config.yaml
n_experts: 40
d_expert: 288
normalize_top_k: true
balance_bias: true
vocab_size: 2048
norm: "layernorm"
optimizer: "adamw"
beta1: 0.9
batch_tokens: [65536, 131072, 262144]
max_seq_len: 256
dataset: "wikipedia_en"
Below are experts of layer 3 (counted from 0) of a mixture-of-experts language model. Rows are named router (the router's row for the expert), up (a neuron's input weights, with its number) and show model dimensions 0-255. Each number is 128 + 24 x the weight over its row's rms, rounded and kept within 0 to 255. Numbers have three digits each.
Before each expert's rows: a language model's description of what the expert responds to. This comes from a sample of Wikipedia text that the model never trained on.

# expert 39
What it handles: Word-start syllables. Opening syllables of lowercase or Romance-looking words, such as fa in faith, in in intentions, Vi, Po, Qu, plus stray = and € tokens.
router:140117130144140185133136118161101139116174132175115114099124126152183093159150124161149118159136153095111071090130073121126133193145127112089101153156132119140135118129107101115139107132120095165142116122123114113128132149097140173123111095135135147120102202140098118067140091117085135082092093147111102162127128101146134125142131142124116130162135139149125115151165115148112094136100112177156142128139124124131107088153132136124159160127110105154138140144115155112113135162141122140143178107129139166113140124116129128097134097109155128137091105188161122140174089082112136105124149149128123145179145120109144144156124125105137135137102145138146150112094122108118160112103089171175156132131125106126107107104142115093153117118132129159147124068093154102137098123105141
up0:136112135128115149096056126165138132107142099142133117101128150126134087134105139151129158128115079103107116107090139136163152149141126123127183125126157101120123148104122151119110114145156139102129136149132128131140122156145129120184107120161108111123137106122170099134126148058155125119154207144090131178129123130130149180142124155115119182148104105159151096138155147104117149123161129123158101137135157114117137143143116143057079128116120155181149145210132111132094124144149136142140140100143152096143096160124097106116110145201146143108082117126134115138115133143139159134137165152113132127155152153102133123109109121096074104108135091164119153115113143121104110117080141136111149148132117101140106119094147129101096120115118137148127110112128115113132111106174155
up1:124132122097119101160142172127158151095132143132155123188114132160163116087128151141117156136139090115112119151097149147143159115112120125130129144097146120112128129154136120154127138118140135105146135135148106113113164119134110114122198111171159141142162157097102114141115105111125116153106142171130124099158149168142121148115156179102110125146125162156145178151121153086099105143128113084129144141145115103075111124119151170109106117109149110168116115148152128121091100108135134130131126137165172126121125173131106130111144110161115148085108128122187120118133173088112111118101097112105149105079113163155150158139112137102115135147140047144103171080120095151112130112131097109137119138156140157111116112138128126126081118121074108140085146115124114111162142190109096
up2:137154118144129117180087145117129130160107114155138154072178131145118136111169123169108073117134127134178167062126125130115132118123107117130127096126171085158070164098134151125108141146150148122130170120137116116108139149135134096154114133157108147126081147109128117096156156137112115132146142119091146117097108151131135120115154110128108176128160113136121085122164115135139103105102145154106088131075122153137092130099113115138123168109110086095097118151120144141129137107162121147154080164144123137124130165075095096131091115127148165133130114150106126098113147137104093164156125136125165113128101123135202121099155138138152162130140132161112113150156138119090114096172110122123137131157114129107111150104157074119158155125113139156113114082155138096145125102128125
up3:124121156115108161133163132135115132155159132165159111132134122143132183152133157124143109111152078077107136085099115104108100126165169119141126161132128103105087132138117125124124130111167140119097106103139104126094116111155129172139115143135123125106135121130154102104156111115164130113110121109131118151093157134128186125138145121140108110175158130155130105137160127142143111182135158154152087085157151105119149162122148161147092109139129152139152122152146103146116176180107126123121119159130158143140133145121093096151140119159178124123083157133105110126105100091102121126109138123140129141142092147130171150115161083114137070148098126182123118109097092138107114088129141184140177152183092128133123116149121137113112121093114138138136096128143095049139153102119123
up4:132137107143106136115105147146087126135131130110128119085104164147152121134146128119146139105148103136132130141076089137143185093104130136138128119118099127104164170111133103145126130117157130094135131131137131077135151116129106165160116125181117119189078164141144110123148152139107086136127162128136123094152142171157128148139160103116194104100120134140153117158142128098148141152120134132125114102140154098114087160142099163075059106106113097111165131127081111124126133131197128128093151111134166134114133120122117110126113125116121103106113145115139128155147123092139170121100131084197133136136149140086095137136122141161098115151114113109079132148119103118134136135100121161153100153130146158155126051144137170105120091135102118127165096122126136113111105140164138
up5:136137100119095133105125127136118146106142086109107133132160123141078137133167180150150134121154157151124136085137145151123114129124091102112171123100146108155093088160169116122114186125188086146144143122157123068163115117130157130147148121149158095111146128117141149098179152126143157134104182138113103145102127116097163114147133139118127146111208153125104138141120108111163067116107143118121120065109113092105120123121169132093139143137178140119098135179117128082139132141185084138167157102133139141142133141075108133129155123091116153134092131139121141131081131117126110112148140106133146098129145119122165137094137129095156117161134119125150166115129107159145117115091097148115118124135133109095112149144149091143139100136133164153128105107122118121136168134135109
up6:145121150102137161101125131124155110091136113131150121111138106152104125113152126116102156159100133087169120133108134105097148160131143114112117136139169121077101094114101130135129111104143091130152098129132106152126152177090127114122137104170159110095117101155110146145123154161159108128119130131128126137126133073160145196146149146096139088128119102187116110147190131122158118102111137151133118111160097139101102123134138150099137161171129105160120100186166157118114110111107114105116153127110162115141128130107156118128129122205132132138117099134144131113170096088133159125125120155126140174108136111152134170141090138162144112149086156157103166129130116120172127128128098102150169094130157112131142106108132102141166137085108172111146089089153113121163115175135136

# expert 10
What it handles: Mid-word name fragments. Pieces in the middle of proper names, often s, ch, tt, sh, as in Fischer, Sechin, Manhattan, Rashid; also words like about, dis.
router:119137168151143107116111124098144149140127136109196085079141114150139128163102113157149128101141110137098099115122107102116128144121151143102139092174092115130074150098100167159124138121116137108143124150108141164117127156183132106120122109094110138164119130121104168190123116133137100144134096139109195092133130168119147104110142119124179116113107103141116086123174069201103097142128111087130118108117164132105102118144174133146143132135130137134125131095101111110164134153133109087154123157125103138143135105131154144152137125165120156124137130112161138145155100144112168081130129108116068106129101144146157151114115161110088140124109145153134110139162133113124106140124075129109148115123130126127105104128135103171150123140150126120166129136199105115101105121103109
up5:115173152127104115138143137121133117150128104156131131164107105190123149124133119086140148155112115133162106100090128125146135101103112143122127121166150132122160079113111150131141108129130126137122124120145131055130131093127145120132149149143115096154131146121103132178164142174128138212112135118131158124129124122128190129152162131122130102145121178150098107119106134104128071153093151096106120122122155127139104137112153170120155117089128105145104119113059133118152147162175099099157137102108098130140120131104109129160130163172144127140165131129093119136102125116132153090103103088134142100078119147169128114056163156150108119147126120140120128146062131116125107097111126135122125157141111146098092095140105109160069142144138117149126124159155140092107131136134137
up6:138188125129155104133089113116134131140162158110158122117113145141146138074077124096127121127172108147175127123099130105099129123136123130158126131056154115141175115108144156140107145106133139120125169166113101143077090139121129110122100150116127098120131155116111132131146123163109095132131114150103154156117118143113163124131115133153125094123111064164142137125166147143123112102107133116143091123187081091128118144131143118157101162138163120086195139134157137139097156070150109135137148138161103119176114120140158138136096113115077132106138115118137101146143159109124132151107141113104116129115088155132170122128141112105135118149107160084106109108165125128110142120118098123145118106143120143125116092134143140150142125133138102109124119122209088142146183186142099
up7:146130084113079099139128135115097159143123120128146119125115133131091110120099072128138163101155144123173115129119126131131117118141144136144134120165138051116069107140101124118136142163163151091121165116141116135123139142157110143096099132137118178136133171147157104159162091134156122166147131131113108121087161133118163144117127159154111115154124065133127090143118134127141134089131064073130139100151116141147149154094106167120157140098133108114121142094109153124126175141121158141135169144099116095146160163111160116144107134130137119143140102086153114142149114117118133153068138097146130140114160159141112099170105148090175123138113079157154116143148163123138120083125130106137109101142115163132151151144142122112163151114115131136115132108174130128120110136059096
up8:117194168130128141144121132100154111117116104128129101124142126135184123088080115101123132139163131101117126106099060115142092060091171133174138102185122125152097111082127135119129114114136119138128126098160110148135152116162117110084123124126160120143142136091077145145140116151099152132129126147117137132105147127128158119132155140116122104125124078122134143139152108076131128172177139085128147141123157163109129121106101135124168131148114119115157102127135165100106136132125109086119157136086140120111120126130135123139117131177130126151093161110138093155184113085125123126146123135134137144139115144148166130084115136149140137152083151200128099163163150127139135142108162141137136170114131116085121141097134152089149141120169137139129102121140064174154139137105138
up9:153096133129107154114167151114071134147137146110111120099178153123122114081108070161140144108128149159110125091119093158101112130129156137132114122150109112175145157130118149169157155157147158112129148101155119151171117125154145111118099116122107106160128146109113131106124134141139097163144086153112160096136107088114142110120114163134167105120129103143147155155141118138138109086145122147127127122138146088100100140138111180117107110178151101146143084133132107137102172163135105085154142139163092098137127121115150110142113101119144116103130086118146108119138131147099141127080076110131107159121155145156140130072165166165102145144150116115107113144184119132155106144094147132122140128128070097126084082141114096108159121147127123156110104144127139141104141192154138
up10:152143136123100130140093119141106134168143098117172093100166130128141112139083083101140122113129129104145130146104163140135136119126166124146118111134109134135135123148125111182132112152109141132128126107123134155138171126119103103152130178141147145135127189178162172139108114130148111144111142137098136103130101099075151144168152119146145147159169113107122094170154118110127109133098140107117113087115172123129155127147117110163110137156125127124180157128085138121181168138134092058110152121151129081150170151116101120125077109150144112161126137117130120160139114115097133105112103109183117125137126146079101126129116159155117130142107137116060100101131128147141084143146096136132121139129093141132139100147123045085097141156134091128139136141138132109145102122099151
up11:153135148117119152105125153119109137147124047127131108131140103161156110129076138079113129092154112120101130132130100128141135155120141149123136153127112110123122143108113140111113130141163111103146141118134158138104153140154136114105054133139114107088137170093145126141115104118120128183156135127146137084168148127127119131139131157152093168105109117118152118170115120116116123099136122113157156147162147079164100129153131167142155133158119159144121149142051107122132219131155134113131117134097126129118097150108131101121091151164134115103085123122162165111141119128117144142159132106131102134167113128109174121138086142100145103141085160117147168148084129133139094109115113126139182156123071136106125081126154123129113122133140090169151092137131101111156097138111156

# expert 31
What it handles: Noun suffixes and plurals. Plural s and noun-forming endings like ation, ity, ment, ies finishing nouns such as galaxies, villages, parliament, Institutions.
router:142116120123158125122118137160086117143152136071153130170098131152153136123065166110140127093127155127125141140120170102153129148111125131114094147106131114125118142151105134133109103136140116126111134104141072091085173105157140118122115154127144112157126149098133118156140155113159085133114109111121123098137100157145136098110105194113109150134156146142117141142125127155117079134126081091161128135114133158114133104210167108135149122127108159150094179117161105177083115115135157161104115146129111149166140099106119117081119119068145146108137158113166103140121085164147123147131161136109165175138148121129143092112146124142112164104095135166143109112148121138134113133148143074166119132131109136117112110092167107137108151123128145164120141126090114098149158122156161
up5:143125102080124115130118120096138112098159184153169132167123126115138147091130093125126113073137156137088096117112132176150110111099118132119165106122151108165125130132135160140144144141176113137109136114143078121123188100129123137154140121156160072162124180149145115150103087131119101165152109128124076077115133141148127146154188128140169161110175127137119159123135148131131149120145067083164148122127159128107124124133112151102118107103115120167124155104080134155136139114136144176141141108162126118117089143112126135104139108098124123115171123101141109129100137112099121136093132104121130146141106147117153083095113167112123099124128117155181137091126126148107096108114174136128118122141104111147131139131127083126135132100133148131123115130161103067152137110177092
up6:152165124117138126123159121143155154113142129080140134149118117137148127129125130097114158142139090126147160126127132148123122121141104129123118122143117117127111119118102150119113118152129093114123118115151115116106129121123135101102117163128170140157145164085125124158129154077123130117135137130122116083142123142127164091125102143134133139150163115099104138100135151122135129149043122095131110100128128124100143153124130154108138127123114164137150169119143138128109131107124165112119108128134141104151105148088131078122139122148121095130163114110212042119118138132113115162150135139144146187114118154137112100121170159078057122149160103147148090071126146164074129116159135119144148156134119134172085065126156148139129152130120122189151098133162160098117099162087094
up7:107137128121107145156124092116122116100178122161154156090135148115091136095132124104133141130134160143156117140142126143126096112122148147159163139117139090081121163139091146149113177111108137149144118123114148112140128146149136120114123200125150118111166180095052127121119169144131094124099107123140140148109118128114138127140128120120100153141115114181119119135154130122146103099113182127096116092112126139139095098122124100107134073119118076092121144145135168095165099140158087120181164140112103158099103108130139106139126053152169110146131150122122124111151129135193141106128113104149113126152117129140143124148152122132105112144133145133177157154122129125119133122101112130097127146126119188143172079159117144079155127082134154133108143144159096108126096102137142
up8:097132130119131132121112132110150133114143102092120129125166141122120116159114134131115103098120159129124138100135102158123160116077166114115152138104161098135115108127135120167099128170129105113141148105138133125110126139177120165105137132183127137111049159143128099159146137135141168136082157101148076125153146148104148120146162119131119092160147139133140136166139118139085101136142089103102146144137128133121117168130127138113174130122157115188136082126115108136128099113121132156164088119132151102131150182049132094120081171121147129124132155108159155093153114123110106146100127123134125173118117133133155104101129126123158120124093138158087093176127158153164089123153116137109118082110104140142060133133171159115139157075126109155145124126122091125116133137141140
up9:167165153105156109130109097100158154131136166126154118130132112116160152113119099133127158068175116142158074136103129139131151110118103139108124108107156087126167190173115135129162163127124138123126090128122082128109131105156106065110164136119168101131156127135082091142096122131130115130097123135107116118138119118119141133129102132149109162144111126149126159106169153133190090170133130082120158105132177138101107139152106089113141161076141135123143130128127137146132123126161129102111133157162090145141113112105113107132099127128120113133113129086118102091123139122144114125124121162140167120138138166165106137161125153098136105134153122168166147101124124124093110102116108138083112190151132104109194139148137106117122122133131081167100102121132107129175169120124104
up10:184134133078108143152125108116144133134176072120143105137079154156136111142112123118135106081112101131133152108111150110132173137106148120140138154082124150101103154142108097101110130135121120075172139116166133113126143147153131123174155158157119114102128133151189124099088152115161111142096172140126176140146109119120117122119180147163125112096137148144128103126150122108098116127131102113099087124161144126147142128148153096124088123116139126160131156189158116111125102125126155148121085127141161111107126137160139133150118117158126132093141124143162057080149104148149117111100147121121129116166117174144154157104134135157134131144091158119086174126089109138096152139069119114125128148139079133127122120137104084138124121094122121174111142153142136112137092161142144
up11:147124142129050148115144092140120104106171120160125123136138076130136134116132124133127118122144119126128129094098101142095121112189124130164141164069135114102101080125124142166126160111096105070134129152157108125139091165155113074139160150138121117124134151099154124147065166164157133087145126133137141081155149132109124112158109143122107154162137109126134093146139152126097097136130120139137149178132145150139071142092162171106084094118122122087129141163096133126116156124122114146133166126137095124149115146136144123095114130121121169124121143142084095095114106086108142128124126123145157117120090156138148108153109166145155142125145125127113108114096159151137122110130134150175138125124139171158169086107175152077105111131088135154119135142116107130122096159123135